{"num_hidden_layers": 11, "hidden_act": "quick_gelu", "router_score": "sigmoid", "num_attention_heads": 4, "beta2": 0.99, "decay_shape": "linear"}
Below are experts of layer 3 (counted from 0) of a mixture-of-experts language model. Rows are named router (the router's row for the expert), up (a neuron's input weights, with its number) and show model dimensions 0-63. Each number is 128 + 24 x the weight over its row's rms, rounded and kept within 0 to 255.
Before each expert's rows: "mostly gets" lists some tokens that are sent to it at least half of the time. This comes from a sample of Wikipedia text that the model never trained on.

# expert 3
mostly gets: " Coll", "- Phylum: Arthropoda", "- Date of birth", "ั", "- Succeeded by:", " ;"
router [132 145 111  97 142 103 127  77 121  93 142 123 125  94 132 121 153 135 167 120 142 134 148 101 153 123  99 117  49 114  96 134 108 116 154 108  95 142 129 111 136 107 128 105 148 148 117 146 112 135 124 133 140 144 187 127 147 100 102 118 114 149 117 121]
up0 [144 102 135 171 117 112  65  96 154 101 121 130 117 136 132 162 132 133 141 100 106 137 143 111 134 169 132 117 187 117 135 117 102 155 124 132  83 156 109 119 172 109 151 150 108  77 146 155 112 109 125 134 167 126  76 131 128 161 146 177 169 125 104 115]
up1 [130 115 137 120 117 159 110  97 174 154 149 146 168 109 152 154 169 128 164 109 122 131 125 104 123 164 150 124  88 156 130 164 116 131  98 119 167 115 109 128 162 147 142 108 112 136  98 172 114 130 121 142 145 121  72  97  95 142 130 132 141 108 103 163]
up2 [155 117 139 102 117 125 148 169 160 114  92 107 116 156  88  36 166 122 148 127 110 115 113 153 135 159  67 149 131  85 142 111 121 124 120 134 119 124 180 147 160 118  82 163 167 126 106 127 112 130 138 150  88 138  89 113 120 100 140 108 168 148 139 176]
up3 [163 113 107 131 133 134 124 121 127 150  91 159 141 153 121 171 177 116 127 120 115 136 121 109 159 135 140 132 180 113 158  97  78 143  41 145 109 104 176 133 125 102 144 146 119  88 151 113  91  87 136 137 172 163 115 119 151 110 127  96 135 125 129 167]
up4 [143 102 120 136  74 158 117 123 126 104 136 114 164 116 123 144 136 148 113 124  94 155 110 110 140 118 121 150 160 150  99 153 150  84  65 183 148 115  80 136 127 133  93 143 134 129  92 132 210 139 148 144 138 138 143  83 123 132 128 134 141 182  76 136]
up5 [153 134 143 142 110 119 110 145 144 151 133 121  88 127 135 148 149 123 128 139 145 136 121  94 152 130 157 116 122 149 106 137 152 162 170  91 125 147 103 100 101 122 140 159 150 118 147 107 145  93 122 114 111 121 129 130 127 111 170 160 116  98  89 130]
up6 [127 134 127 171 154 164 113 149  74 132 118 173 130 128 139 162 103 135 107 115 124 104 147 122 138 131 136 150 138 112  99 154 184 123 138  68 162 115 140 126 121 119 173 129  89 146  99 138 106 107 146  70 111 116 118 124 148 145 146 143  84 138 142 137]
up7 [139 113 128 148 110 142 143 113 173 122 124 123 145 105  89 145 123 130 178 154 144 107 117 142 135 174 180 120  70 107 143 129 127 120  92 140 115 128 173 133 112 137 184 146 121 102 108 127 125 121 165 107 138  97  83 107 127 122  94 171 135 129 158 143]
up8 [162 132 149  99 145 105 109 149 169  98  97 148  98 153 131 147 144 134 117 112 130 128 128 141  95 128 102 121 160 116 125  99 149 145 142 139 144 164  71  98 112 149 125 170 176 154 187 150 103 173 114 125 133 112 168  85 115 102 116 106 131 158 136 103]
up9 [147 134 100 125 139 114  87 129 150 126 121 151 105 151 119 171 113 139 105 166 129 167 124 152  92 158 143  99 157 127 130 137 147 131  37  93 131 154  93 147 106 107 157 120 166 123 127 143 168 108 120  79 168 128 154  99 152 110 116 129 116 142 148 118]
up10 [ 97 112 155 177 118 135 131 161 147 141 142 118 112 158 122 101 124 134 161 134 133 167 116 112 117 136 193 138 142 141 146  75 107 184 131  99 129 122 132 106 129 148 140 193  96 121 149 124 116 171 135 168 143  97  77 144 157 130  90 189 153 168 114 119]
up11 [136  82 168 102 137 103 125 144 135 138  99  86 143  83 193 144 125 131 114 170 119 127 112 143  86  80 142 154 150 131 137 173  82 138 110 104 147 127 157 166 102 114  65 100  98 144 160 139 142 117 124 134 121 124  88 172 112 134 136  84  96  70 141 117]
up12 [ 85 117 109 172 143 113 163 155  97 124 120 105 129  90 127 141  93 155  88 121 111 110 137 110 139 109 140 103 173 152  66 132 140 126  93 147 103 114 151 124  75 132  90  91 136 149  92 114 166 113 163  82 174  90 173  88 133 102 136 137 138 151 121  99]
up13 [102 133 127 102 142 104 130 205 155 148 142 135 173 135  83 106 132 114 118 138  90 150  93 130  97 131  89 101  94 132  99 176 121 115 102 139  74 137 112 157  91 130 145 135 100 149 174 146 158 109 143 115 150 173 119 110 132 112 116 115 159 120 156 107]
up14 [157  88 160 148 159 166 115 150 153 157 125 130 148 110 134 169 129 106 116 189 142 114 128 120 129 116 135 149 146  55 119 123 162 134 158 168 106 183 198 143 120 145 134 147  77 110 135 106 141 114 131 137 137 138  77 151 153 118 158  99 123 123 111 178]
up15 [133 100 130 114 151 113 144 135 155 116 169 122  82 119 120 133 148 112 164 152 135  74 133 163 139 121 118 129 115 117 124 152 101 137 117 138 109 105 115 145 141  85 138 128 124 142 145 100 145 154  96 143 101 102 115 152 159 112  43 104 116 139 171 108]
up16 [100  92 147 165 119 145 158 118 142 122 104 126 107 132 131 147 132 153 139 129 104 111 112 150 141  83 142  91 123 120 105  77 168 109 112 121  93 133  98 126 137 132 128  86 153 102 150 124 109 135 142 117 132  88  99 157 114 124 133 122  98 135 122 129]
up17 [167 133 126 144  94 157 137 151 122 147 165 127 159 102 107 105 160 156 174 170 119  97 164 105 120 164 115 123  92 158 119 157 159  59 124 156 132 102 117 112 163 117 124 139 111 106  93 158 132 107 130 118 158 144 127 124 130 111 182 127 122 106 147 142]
up18 [129 134 151  98 126 131 170 153 132 134 187 158 107 133 121 158 110 145 129  83 140 160 154 131 151 102 132  94 179 162 133 139 120 109 176 117 115 128 117  89  82 115 134 158 141 152 145 108 117 134 140 151 192 211 179 124  93 128 163 168 104 112 126 115]
up19 [143 144 113 150 105 151 117 153 151  96 131 111  65 105  93 114 128 112 148 145 156  94 133 101 147 133 141 164  98 116 143 124 132 139 103  99  82 116 125 174 102 182 129  66 100 132 139 116 133 148 137 110  96 119 111 122 151 148 136 143 147 132 120 154]
up20 [143 109 157  96 110  94  89 132  89 159 156 130 137  72 101 133 115  76 154 116 129 109 153 145 143 115 141 164 106 116 168 112  93 145  91 105 129 127 146 115 192 122 129 116 144 155 151 157 126 120 108 145  90  95 143  96  99 153 160 170 126 119 126 136]
up21 [144 120 131 123 139 105 107 121 159 160 130 114 145 131 113 140 119 161 123 112 158 114 144 105 115 145 153 140 103  77 146 143 169 163 143 130 178  82 159 100 133 134 151 120 143 104  74 157 105 120 154 150 170 114 123 145  78 107 147 125  96 147 144 102]
up22 [125 151 126 104 158 139 149 133 118 127 150 124 111 142 104 176  81 112 128  76 113  87 131 127 163 156  90  98 147 161 124 146 147 101 143 141 125 116 120 113 162 150 120 132 125 173 128 101 149 171 103 148  76 136 162  97 106 146 148  91 140  97 128 125]
up23 [119 107  91 140 129 125 114  93  80 118 119 189  97 158 105 157 134 126 165 120 125 125 112 102 109 101 129 132 160 136 140 129 129 104 129 150 110 144  80 120 142 100 122 111 164 124  78 113 103 122 122 124 151 125 126 100 134 123 111 135 132 135 119 137]
up24 [115 104 117 106 133 109  91 153 164 116 140 112 109 140  92 131 152 143 151 128 122 106 129 121 159 164 143 158 106 148 110 137 140 121 102 177  80  93 132 100 156 127 129 107 146 138 133 106 144 143 147  85 137  95 116  99 117 169 118 140 129 156 165 123]
up25 [156 136 114  95 132 127  95 165 142 128 144 163 127 147 102 134 162 158 143 119 124 108 147 125 111 173 118 128 173 139  51 140 142 115 102  75 150 127  98 143 156  90 175 139 120  90 158 131 174 164 109 138 128 156 162  89 130 146 131  83 135 167 145 136]
up26 [116 149 133 152 151 119 141 166 142 162 126 101 123 103 121 127 125  98 101 166 126 162 133 123 137 125 155 167  88 100 151 119 143 116  76 126 114 162 133 130  98 121 175 101 121 124 151 114 145 137 130 131 136 153 102 119 107 171 163 134 114  74 169 110]
up27 [130 144 121  86 139 145 124 120  86  83 126 141 153 158 185 160 140 188  98  72 141 132 145 132 108 131 148  91 137 178 103  84  98 142 149 137 105 116 143 114 116 149 134 130 153 104 131 113 104 126 136 122 134  92  74 122 110 108 144 134 138 175 145 128]
up28 [ 84 139 152 106 129 135 149 127 110 130 133 174  85 144 137 129 158  94 120  98 156 117 134  89 106 148  84  97 108 143 121 138 134  79 165 105 119 151 115  85 160 120 168 134 150 119  91 121 125 161 140 143 109 149 120 151  95 141 131 143 137 143 149 121]
up29 [107 118 171 127 157  97 154  95 149 144 133 141 127 129  91 164 171 108 123 152 151 136 144 131 124 152  99  95 107 182 117 121 129 152 134  96 112 181 144 139 109 181 137 102 113 119 137 144 134 146 134 130 148  97 154 154  87 142 158 126 107  93 129 100]
up30 [101 141 127 132 157 214 136 119 135  91 108 156 121 129 149 148 152 171  88 158 171 152 133 145 112 134 125  93 145 122 124  85 129 154 150 115 168 117 118 183  96 110 155 154 148 121 133 136 109 123 148 123 126 155 144 125 145 116 137 117  87 135 125 138]
up31 [102 145 133 124 154 166 144 151 132 102 147 136 109 143 123 134 111 136 109 113 123 112 142 109 114 109 112 103 124 120  68 137 140  79 123 110 131 152 108 160 120 127 108  99 114 187  99 125 104 116 109 124  87 132 146  97 187 125 146  87 135 132 152 147]
up32 [154 126 133 147 164 115  77  96 125 126  99 168 137 120 176 161 152 144 118 142 121  90 151 126 109 100 143 115 120 115 119 129 130 128  83 135 196 149 138  98 147 137 138 117 156 146 141 122 176 132 153 181  98 133 115 144 155 165 131 123 117 141 187 103]
up33 [138 123 160 117 104 146 151 144 129 146 122 129 147 139 156 121 112 124 121 141 135 132 115 138 133 116 137 124 134 147 125  84  92  92  96  80 149 109 135 118 126 104  99 113 108 122 139 134 105 132 121 155 100 107  80 118 111 132 125 132 124 139 157 147]
up34 [154 106 167 149 164 119 117 114 162 144 121 125  70 102 129 172 110 138 143 120 131 108 123 139 130 113 115 110 117 111 113 124 112 146 132 191 144 200 137  79 128 110 163 121  92 166 149 161 145 147 115 145  83  96 146 120 141 152 103 189 118 143 174 150]

# expert 12
mostly gets: " \"", " '", " | \"", "\n\n", ", \"", " as \""
router [114 152 118 135 145 116 116 139 156 111 138 143 115 126  73 131 111 136 136  97 106  86 137 113 168 123 127 141 150  99 112 140 131  93 127 154 124 111 118  96 153 116 108 132 139 130 101  98 117 146 127 117 129 135  95 144 129 100 114 152 118 130 139 103]
up0 [138 152 159 104 118 126 112 105 168 105  87 124 151 140 124 141  79  95 112 139 113 107 153 186 153 132 160 163 129 135 167 144 123 123 152 123 149 119 156 138 134  78 111 105 115 126 129  93 113 136 128 140 116 121 134 127 164 134  87 131 128 163 120 125]
up1 [148 143 110 109 192 152 124 101 129 136 147 129 118 143 137 119 110 109 142 119 129 169 155 132 119 127 113 102 131 113  95 135 111 135 147 130 164 130 134 117 123 121 112 135 117 169 171 118 131 199 134 138  95 110 132 116  98 114 148 109 118 128 164 112]
up2 [149 113  89 123 130 129  99 143 100 122 140 135 145 154 124 100 136 155 135  99 130 143 119 124 148 144 145 131 117 125 123  89 109 136 127 145 119 139 121 106 143  86 130 150 125 151 137 129 136 100 114 162  77 119 149 110  87 117 135  66 125 129 135 118]
up3 [ 71 120  97 114  98  77 133 145 174 100 111 115 140 107 109  77 118 106 128 123 112  86 103 121 134 111 107 201 124 164 138 158 163 148 135 163 131 113 124 122 137 107  93 152 170 124 102 118 137 157 149  97 127 132 133 164 130 132 150 140 167 128 116 155]
up4 [ 93  94 129 123 160 105 146 159 103 104 145 161 134  99 132 102 106  81 151 123 163 104 118 105 145 143 106 106 112 148  67 153 138  95 147 117 125 110 141 109  87 190 126 156 190 168 164  92 107 135 138  80 123 107 128 124 162 119 102 119 118 138 115 152]
up5 [123 143  95  95 118  78 115 122 104 125 133 132 112 133 102 120 141  91 149 140 107 126 109  96 145 116 122 115 122 147 144 139 128 111 152  87 148 150 181  99 148 180 123 164 132 140 135 138 118 116 131 148 114  95 134 125 126 135 111 102  99 121  95 137]
up6 [151 144 159 152 103 136  91 138 132 185 139 114 107 140 116 150 130 103 133 143 125 110 116 137 122 145 101 103 122 143 161 134  76 117 111  97 125  56 140 118 150  79 142 127 140 150 126 116 138 141 126 152 125 115 118  86 126 151 111 146 144 122 110 146]
up7 [142 143 133 113  83 100 127 124 129  75 100 132 120 159  82  78  82 139 128 117 102 139 111 117 126 133 128 137 108 127 144 147 131 143 117 126 162 119 103 142  78 121 132 143 175 126 134 115 110 147 142 102 154  83 114 137 148 103 125 125 144 134 126 125]
up8 [123 131 110 123 132 154 147 105 136 111 112 119 127 128 160 154 176 128 136 132  74  77 101  72 123 145 143 140 121 147 129 112 136 124 130 152 130  95 136 112 120 157 135 132 103  94 123  89 125  69 125 137 168 123  95 130 126 187 137 133 120 143 118 138]
up9 [124 150  73 150 148 131 153 140 118  95 113 145 133 133 139 155 148  81 152 101 129 116 166 110 130 102 117 128 112 116 117 135 129 123 158 125 113  78 122 169 153  64 116 143 154 130 110 116 116 115 131 135 112 132 137 146 107 129 139 141  96 151 106  91]
up10 [126 146 126 108 179 121 116 117 145 186 116  74 126  96 127 141 153 186 133 138 143 118 147 133 120 137 135 133 135 148 169 136 121 166 126 156 144 133 133  98 129 128 140 133 175 177 132 178 125 128 118 173 140 165 138 114  94 127 146 118 144 113 166 146]
up11 [167 132 121 127 146 139 152 112 112 157 114 155  97 112 121 139 139  83 154  81 123  94 135 110 127 132  95 137 136 109 123 109 109 115 158 173 180 128 122 114 158 104 124 149  99 111 139 135 114 178 134 137  59 147 168 107 117 176 138 114 146 114 159 141]
up12 [136 161 144 150 130 119 133 101  77 164 163 157 136 131 116 122 111 160 157 130  88 149 127 134  99 144 123 119 133 139 156 155 113 134 128 111 115 157 143  96 163  91 106 114 115 140 101 160 140 104 128 131 127 143 155 104 113 121 111 113 133 125 146 137]
up13 [117 148 124 134 123 120 183 120  99 129 112 149 128 105 148 103 162 135 122 154 129 118 132 119 127 122 121 110 102 145 117  70  80 120 143 117 113 172 116 114 105 169 133 106 114 115 134 158 167  95 137 111 127 124 101  90 111 147  86 101 147 137 154 155]
up14 [ 95 130  94 106  57 156 150 162 139  98 115 129 134 128 164 142 165 112 105 133 156 130 130 135 139 137 111 126 112 128 103  90 149 139 120 182 115 176 129 144 155  97 170 123 125 126  93 133 168 124 147 125 125 102 110 125 152  91 110 135 109 144 135 143]
up15 [106 142 144 129 154 138 166 101 153 137 136 123 156 138 144 111 131 156 118 115 172 107 108 142 144 135 133 106 128 123 122 151  78 126 157 153 128 134 109 142  86 139 122 157  92 112 123 128 141 143 140  73 125 100 129 147 144 152 153 116 108 125 139 116]
up16 [ 71 138 114 102 102 108 131 153 170  84 139 114 102 122 173 135 144  90 139 134 131 158 118 114 137 103 134 147 125 109 147 128 129 158 169 126 122 167  80 127 136  78 178 118 142 142 104 138 161 120 146 108 134 141 151 119 152 126 110 134 110 130 127 155]
up17 [167 123 163 120 192 114 156 135 100  91 172 103 173 116 113 161 118 123 170 105 128 100 140 140 144 137 102 163 120 109 114 169 133 104 143 168  85 119 165 128 116 186 133 160 159 166 120 135  99 108 132 158 134 119 120 139 109 122 152  76 108 142 119 118]
up18 [144 128 162 124 126 145  94  92 106  79 137 140 114 148 134 154 164 107 147 149 144 109 147 134 118 123 120  92 143  86 118 127 153 107 143  68 145 132 150 136 159 134 166 158 134  94 141 113 122 139 118 110 114  94 119 151 116 132 129 115 141 105 144  94]
up19 [ 73 170 133 111 139 121 112 119 119 105 130 102 108 116 125 147 136 144 151 122 126 145  83 130 137 120 125  50 119 154 129 103 104 134 143 115 102 137 111  93 146  93 110 127  72 108 147  80 137 115 122 137 120 139 136 110 154 128  97 122 152 133 110 148]
up20 [113 116 133 134 111  89 124 116 128 124 126  95 110 127 121 175 174  90 108 149  85  72 140 111 140 126 106 121 120 144 134 107 179 132 136 141 115 122 123  96 137 174 129 100  84 112 132  95 157  49 131 133 140 130  94 136 111 117 136 116 139 134 118 167]
up21 [145 102 150  99 176  86 133 169 147 150 114  99 116 153 134 139 152 167 121 136 126 115 167 118 119 116 115 166 135 157 161 132 100 171 127 151  84  86 117 112 126 163 128  73 134 116 142 154 102 163 122 159 129 145 105 145 133 125 119 150 134 107 153 132]
up22 [158 117 108 125  77 163 137 133  93  87 143 131 120 138 122 157 134 144 110 124 124 199 134 127 111 142 135  94 119 131  95 113 136 108 169 129 134 114 132 126 117 153 125 141 131  69 133  95 120 103 138 139 138 107 112  98 148 183 114 142 133 150 125 102]
up23 [118  88  92 110 103 151 182 190 121 142 198  97 107 120 140 117 142 160 136 134 131 113  93 120 117 140 141  92 125 198 141 128 114 157 124 106 121 143 144  93 102 141 134 118 167 131 132 155 138 128 126 118 116 131 128 155 191 161 113 134 121 108 176  96]
up24 [112 143 119 121 116 117 151 153  82 122 156 107 150  99 173 165  76 138 119 114  90 121 129 133 113 124  86 131 127 109  97  71 123 142 161 114 145 146 155 129  81 133 155 109 134 158 122 121 125 121 128 149 118 144 151 152 142 120 122 131 117 155 107 130]
up25 [114 141 159 111 124 119 141 153 112 123 154 132 110 168 160  69 167 130 151 154 137  72  96 147 127 106 160  99 122 117 125 170  94 109 138 104 145 132 124 131 124 134 130  96 146 136 149  93 123 133 119 119 111 161 140  85 130 128 107 122 144 106 156 104]
up26 [116 127 126 120 146 142 132 131  81 111 186 177 153 118 121 112 135  84 131 119 118 151 127 129 154 118 136 149 131 127 149 129 110  90 107 129 101 108 104 179 145  98  95 100 116 116 106 101 105 112 114 103 133 138 138 119 137 164 106 149 138 136 134 147]
up27 [ 89 153 122 110  61 123 125 135 141 120 115 164 108 128 130  70 171 110 103 189 150 129 112 112 146  92 151 149 122 158 170 130 112 153 153 139 126 117 122 101 160 138 100 166 140 165  91 121 143 175 136 117 158 107 138 138 109  95 134 145 134 167 127 180]
up28 [121 103 140 100 151 122 129  51 133 149 168 135  99 128 167 223 114 135 147 176  91 185 139  91 134  83 130 159 114 110  96 142 142 115 121 117 132 147 133 121 134 154 125  95  98 126 129 162 125 127 155 135 132 123 131 151 126 135 117 124 116 154 126 118]
up29 [122 131 133 132 149 102 171 153 125 165 125 125 124 132 132 118 137 200 181 131 139  79 103 152 134 127 165 147 131 116 140 115 146 163 119 118 117  88 141 129 156 176 159 132 155 168 139 143 118 100 139 158 121 155 115 138 145 134 143 141 144 120 168 145]
up30 [190 105 118 124 115 103 102 140 149 150 119 127 136 188 115 121 126  57 130 143 114 120 135 135 148 136 156  93 134 143  88 176 121 108  98 144 129  97  82 116 143  94 134 143  81 121 101 124 145 157 132 148 152 157 119 138 133 101 123 145 138 126 137 108]
up31 [ 57 103 130 131 161 144 144  76 106 150 173 137 154 113  69 108 107 113 120 131  85 121 141 107 157 123 114 110 124 172 143 138 159 108 171 154 116 126  96 136 154 142 112 175 143  99 124 134 145  97 124  99 148 101 136 138 170 155 121 107 101 136 123 104]
up32 [149 127 150 129 135 155 134 135 136 189  94 136 104 106 104 151 137 110 123 118 129  80 139 161 114 144 116 117 123 118 118 112 160 157  89 114 165 113 167  67 151 105 112 109 111  85 149 135 127  98 131 122  85 131 127  83 134 114 134 121 126 127 151 138]
up33 [132 145 147 104 131 134 109  99 155 151 142 158 134 134 112 103 143 153 162 175 153 128 136 127 135 133 143 155 127 173 125 162 153 105 146 132 141  86 151 139 125 150 131 108 152 156 135 123 158 102 133 132 151 125 159 114 145  91 109 124 110 149 150 119]
up34 [117 135 120  74 157 133 126 165 177 126 143 127  71 153 128 133 152  80 135 157  96 154 103 108 108 112 162  99 117 102 137 188 106 155 143  67 140 136 157 134 101 118 143 133 135 164 121 130 133 121 141 151 117 123 140 116 119 124  83 123 114 126 153 101]

# expert 0
mostly gets: "to", "TC", "ison", "ica", "- Died: ", "kin"
router [104 151 111 113 141  82 141 110 174 112 160 157 118  87 110 138 152 107 140 140 109 113 162  96 133 144 105 144 144  89 112 150 152 107 129 148 105 107 155 105 166 121 130  98 183 131 136 163  93 179 108 101 162 122 167 151 116 132 105 128 111 147 132 115]
up0 [ 95 153 141 137 165 141 113  98 165 121 131 140 115 109 112  98 143 135 158  86 121 143 108 125 135 145  90 129 118  98  97 133 101 132 125 150  90 131 111 139 138 137 149 118 107 116 168 161 139 147 134 111  83 132 131 144 160 137 110 116 130 137 145 174]
up1 [113 120 148  90 145 161 114 146 167 101  79 143 123 134 121 113  92 119 119 163 128 134 165 119 150 129 153 130 136 124 104  79  97 123 137 128 122 124 138 159 125 141 107 114  55  99 139  88 142 100 109 122 120 122 112 128 149  98 141 154 153 143 104  95]
up2 [148 124 114 161 151 139 112 129 111 137 107 140 128 106 143 124 177  85 150 151  88 143 126 109 118 143  75 102 151 159 148 110 120 126 136 107 107 148 109  90  96 140 142 140 115 122 109 124 147 109 148 129  88 126 139 101 105 133 175 111 150  82 105 167]
up3 [111  96 130 124 133 136 118 138 118 113 149 114 128 123 136 102  76 131  95 133 136  80 129 165 109 109 189 138 115 142 127 143 110 132 126 133 139 151 102 101  98 146 118 119 146 174 160  96 132 125 124 108 117 121 118 126 144 111  91 167  99 113 123 108]
up4 [165 146 127 114 129 131 135 131 109 107 115  89 125 136 127  97 132 146 147 113 116 110 128 151 163 103  87 118 113  75 137 115 117 105 137 158 119 178 137  76  93 135 145 109  95 175 139 117 117 163 122 174 113 134 124 118 155 134 112 116 150 140 165 120]
up5 [132 123 106 115 136 155 122 190 100 114 156 103  86 107 130 102 159  93 108 132 124  96 156  95 147 149 136 172 159 171 111 132 140 195 106 133 157 129 143 144 135 108 128 143 127 136 148 153 121  88 132 105 117 122 127  87 120 129 103 103 127 123 117 150]
up6 [109 128 102 146 107 107 147  99 133 118 123  79 137 152  86 124 151 104 140 109 176 175  80 128 111 119 150 128 102  84 120  92 139  94 171  97 151 146 120 123 115 102 154  81 153 123 119 143 158 163 136 116 116 137 115 165 123  95 128 150 126 106 110 149]
up7 [117 151 121 128 153 136  94  91  95 126 159 145 108 146 188 171 124 118 149 131 153 136 149 108 167 113 170 126 115 143  84 110  82 137 123 123 118 134 153 118 141 128 126  98  92 144  98 153 108 145 159 127 117 123  98  93 131 138  94 109 139 133 118 135]
up8 [139 117 149 120 121 122 141 113 115 114 147 162 111 152  96 157 127 126 149 124 127 130 116 113 124 128 138 111 105 131 138  74 173 149 123 109 130 142 121 113 162  77 102 103 133 102  97 150 128 146 138  81 120 103 106 167 236 122 126 148 172 151 131 113]
up9 [100 121 133 157 133 134 165 105 112 113 114 150 115 162 126 151 121 163 116  91  98 143 116  92 135 153 153 148 147 134 114 171 157 140 177 144 125 139  84  81  96 125 118 142 139 152 121 102 129 190 167 153 127 157 148 107 118 126 147  93 133 112 151 115]
up10 [128 166 161 144 184 120 102 110 156 152 163 129  90 129  99 164 147 150 151 130 138 128 134 140 140 113 110 117 121 100 133 140 135 142 118 144 141 183 152 124 122 134 108 135 133 103 154 169 114 103 159 118  89  76 141  90 134  96  77 114 112 140 163 100]
up11 [108 133 102  92 144 124 145 101  84 127 143 184 150 128 110  86 135 112 143 111 109  99 112 168 129  91 144 122 137 148 116 183 129 144 124 146 119 118  82 132 139 131 113 112 123 102 122 130 142 143  94 168 108 132 139 146  78 130 105 142 188 128 140 110]
up12 [185 109 135 147 123 142 148 118  94 184 138 157 159 132 133 167 168  96 130  96  79 188 117 141  90 150 119 160  80 106 151 111 143 121 128 122 128 139 177 113 128  87 110 117 132  90 138 152 133 108 152 140  84 126 113 160 121 100 131 150 118 128 139  95]
up13 [140 141 113 139 184 122 136 131 115 121 109  91 160 131 111 129 156 127 138  96 134 132 142 138 149 131 122 125 131  97 130 129 125 128 147  97 197  91 134 136 113 160 113 113 130 148 176 101 110 135 176 131  96 127 117 118  81 128 128 124 118 170 135  98]
up14 [151 113 119 167 127 115 108 110 138 144 108 158 119 117 129  93 144 137 172 143  78 144 111 110 143 112 142 143 126 100  65 159 167 121 156 149 116 129 147 120 150  93 122 121 116 151 151 117 134 103 128 159 141  99 111 146 141 119 116 133 118 138 158 159]
up15 [143 155 137 106 172 127 121 124 118 178 129 146  74 134  93 127 175 131 143 130 156 112 129 123 122 115 125 158  97 127 144 121 115 140 135 133  98 115 118 108 157 155  95 159  96  97 160 132 123 127 135 177 135 137 158 145 113 125 111 135 155 157 143 108]
up16 [125 128 112 134 118 101 129 127 142 124 177  85 118 144 149 125 116  98 131 125 139  93 126 115 109 172 100  90 150 122 172 150 107  93 121 133 154 101  97 120 118 164 137 106 132 152 160 134 158 138 101 161 100 130 120  86 127 134 148 131 129 117 134 148]
up17 [ 92 131 122  96 103  94 144 156  91 115 136 123 123 139  97 162 125 152 110 119 152 152  92 159 158 124 168 109 129 125 117 152 144 146 112 118 154 130 149 115 164 126 142  93 133 106 151 168 165 147 122  98 118 114 158 150 128 125 150 123 109 129 154 150]
up18 [151  99 144  86 104  87 121 156 111 108 120  90 104 138 164 149 129 131 120 106 117 133 110 152 140 164 128 136 121  81 124 135 158 145 153  96 146 129 126 110 142  87 106 153 118 144 138 118 112 149 132  97 170 144 134  94 104  89 124 165 118  84 171 118]
up19 [134 136 102 134 102 119  69 126 127 111 116 152 156 123 152 152 142 136 116 160 198 157 139 119 120 121 119 115 159 120 165 120 111 177  98 128 151 174 140 126 146 158 118 152 149 133 119 130 126 130 136 128  89  93 131 130 114 126 139 142 104 136 103 124]
up20 [127 160 115 122 150 132 131 101 144 140  80 150 164 162 132 128 128 122 104 189  83 133 163  96 102 173 136 108 114 161 123  99 148 118  81 127  62 133 106 117 151 102 132 127 158  88 122 156 113 122 167 134 181 130 115 159 148 102 104  99  53 128 103 126]
up21 [ 88 138 113 108 166  95 100 143 154 109 138  92 134  96 156  99 112 145 138 129 103 114 130  83 146  98 113 143 158 139 124 141  98 127 138 108 118 147  72 173 156 163  81 130 129 139 163 123 128  88 148  77 162 150 161  75 135 165 102 136 126 103 156 126]
up22 [102 113 141  99  95 128 104 159 143  72 153 138 137 137 121 100 136 115 126 141 129 121 163 166 109 123 145 126  97 159  53 138 156 107 133 103 131 128  84 125 134 120 119 151 154  81 165 144 116 163 155 110 137  95 107 117 117  95 149 125  82 147 109 133]
up23 [144 120 192 129 115 148 158 129 151 110 147 153 115 115 128 107 144 157 100 138 127 114 137 122 161 118 134 131 100 163 109 133 142 142 129 152 131  88 121 135 107 166  98 146 147 108 136 136 132 107 142 104 170 143 112 148 121 177 109 170 184 134 126 137]
up24 [148  90 119 127 124 142 164 140 135 111  98  93 129 121 132  79 142 137  92 107 107 132 117 117 119  95 117 124 152 102 107 141  66  89 111 154 158 102 132 133  91 176 136 114 132 145 128  63 148 164 121 126 141 129 112 122 127 151 167  88 134 110 118 122]
up25 [ 95 150 123 124 154 145  98 119  81 148 119 131 115 149 145 134 188 112 123 128  75 153 119 121 127 154 134  99 146 115 132 104 130 122 144 194 160 150 108 100 162 127 143 131 108  97 114 129 100 190 155 157 156 124 116 114 163 168 132  99 124 102 153 117]
up26 [179 120 143 158 117 133 105 123  99 139  68 112 155  98 144  75 121 109 110  54 130 132 115 153 135 126 143 124 133 138 133 164 162 112 125 175 131 151 145 123 110 144 129 127 111 110  76  93 144 132 108 109 123 149 151 136  97 153 128 124 148 116 115 166]
up27 [133 104 137 152 163 126 100 107 144 146 158 191 112 120  80 115 119 102 116 132 112 129  85 161 122 132 110 124  96 117 117 156 140  85 147 157 132 141 135 102 147 119 142 114 144 133 106 148 131 133 157  99  79  97 136  85 151 132 110 152 177 140 136 107]
up28 [137 132 187 116 100 155 131  82 165 142 123 147 132 113 149 149 188 123 105 116  91 109 149 122 118 136 129 133 137 137 119  82 117 128 119  82 108  77 117 150 143 125 127 133 139 115  92  86 101 101 133 155 156 104 110 115  73 145 158 143 128 131 104 121]
up29 [152 161  98 116 167 136 154 152 147 132  86  90  98 103 115 137  91 125 143 136 120 135 124 103 112  92 103 112 101 117 155 111 102 101 112 142 115 126 141  75 159 147 120 120 111 144 137  80 182 135 129 127 126 118 137 167 131 163 125 148 125 106 144 120]
up30 [108 113 131 125 108 112 138  94 104 121 113 124 110  74 122 165 147 105 164 126 113 136 142 141 135  97 161 111 120 112 138 133 156 121 187 126 140 136 151 117  91  98 134 131 124 111 150  83 106  80 122 186  98 127 130 109 122 112 117 130 134 116 127  99]
up31 [107 151 122 128 134 147 157 102 161  99 118 144 102 139  80 100 112 155 105 118 139 130 103 139 117 140 164 146 130 140 103 127 143 138  77  50 126 169 177 166 131 136 127 101 161 139 130 148  96 114 121 102 153 159 123 157 126 127 104 126 146 130 143 127]
up32 [131 137 113 138 111 132  85 105 102 142 146  92 112 170 114 140 126 140 135 151 135 183 121 124 122 135 113 104 140 132 166 135  95 116 104 122 119 164 112 104 166 122  78 137 167  58 135  85 119 106 112 101  75 140 138 174 114 103 150 121 128 123 122 172]
up33 [ 97 115 126 126 106 103 166 159  97 124 126 159 107 145 153 142 146  94 135 146 126 114 148 160 148 119 149 128 102 121 130 130 114 133 100 154 126 139 138 126 131 160 127 139 134 187 119 163 155 116 127 103 152 111 131 110 172 163  75 154 137 157 140 102]
up34 [140 123 134 148 129 121 163 121 138 110 104 141 116  70 152 117 148  99 150 166 105 106 153 128 132 106  86 141 147  88 141 124  99 141 142 105 112 117  95 125 120 103 111 100 149 148 115 115  64  71 152 105  97 155 160  59 142 164 110 150 102 148 105 149]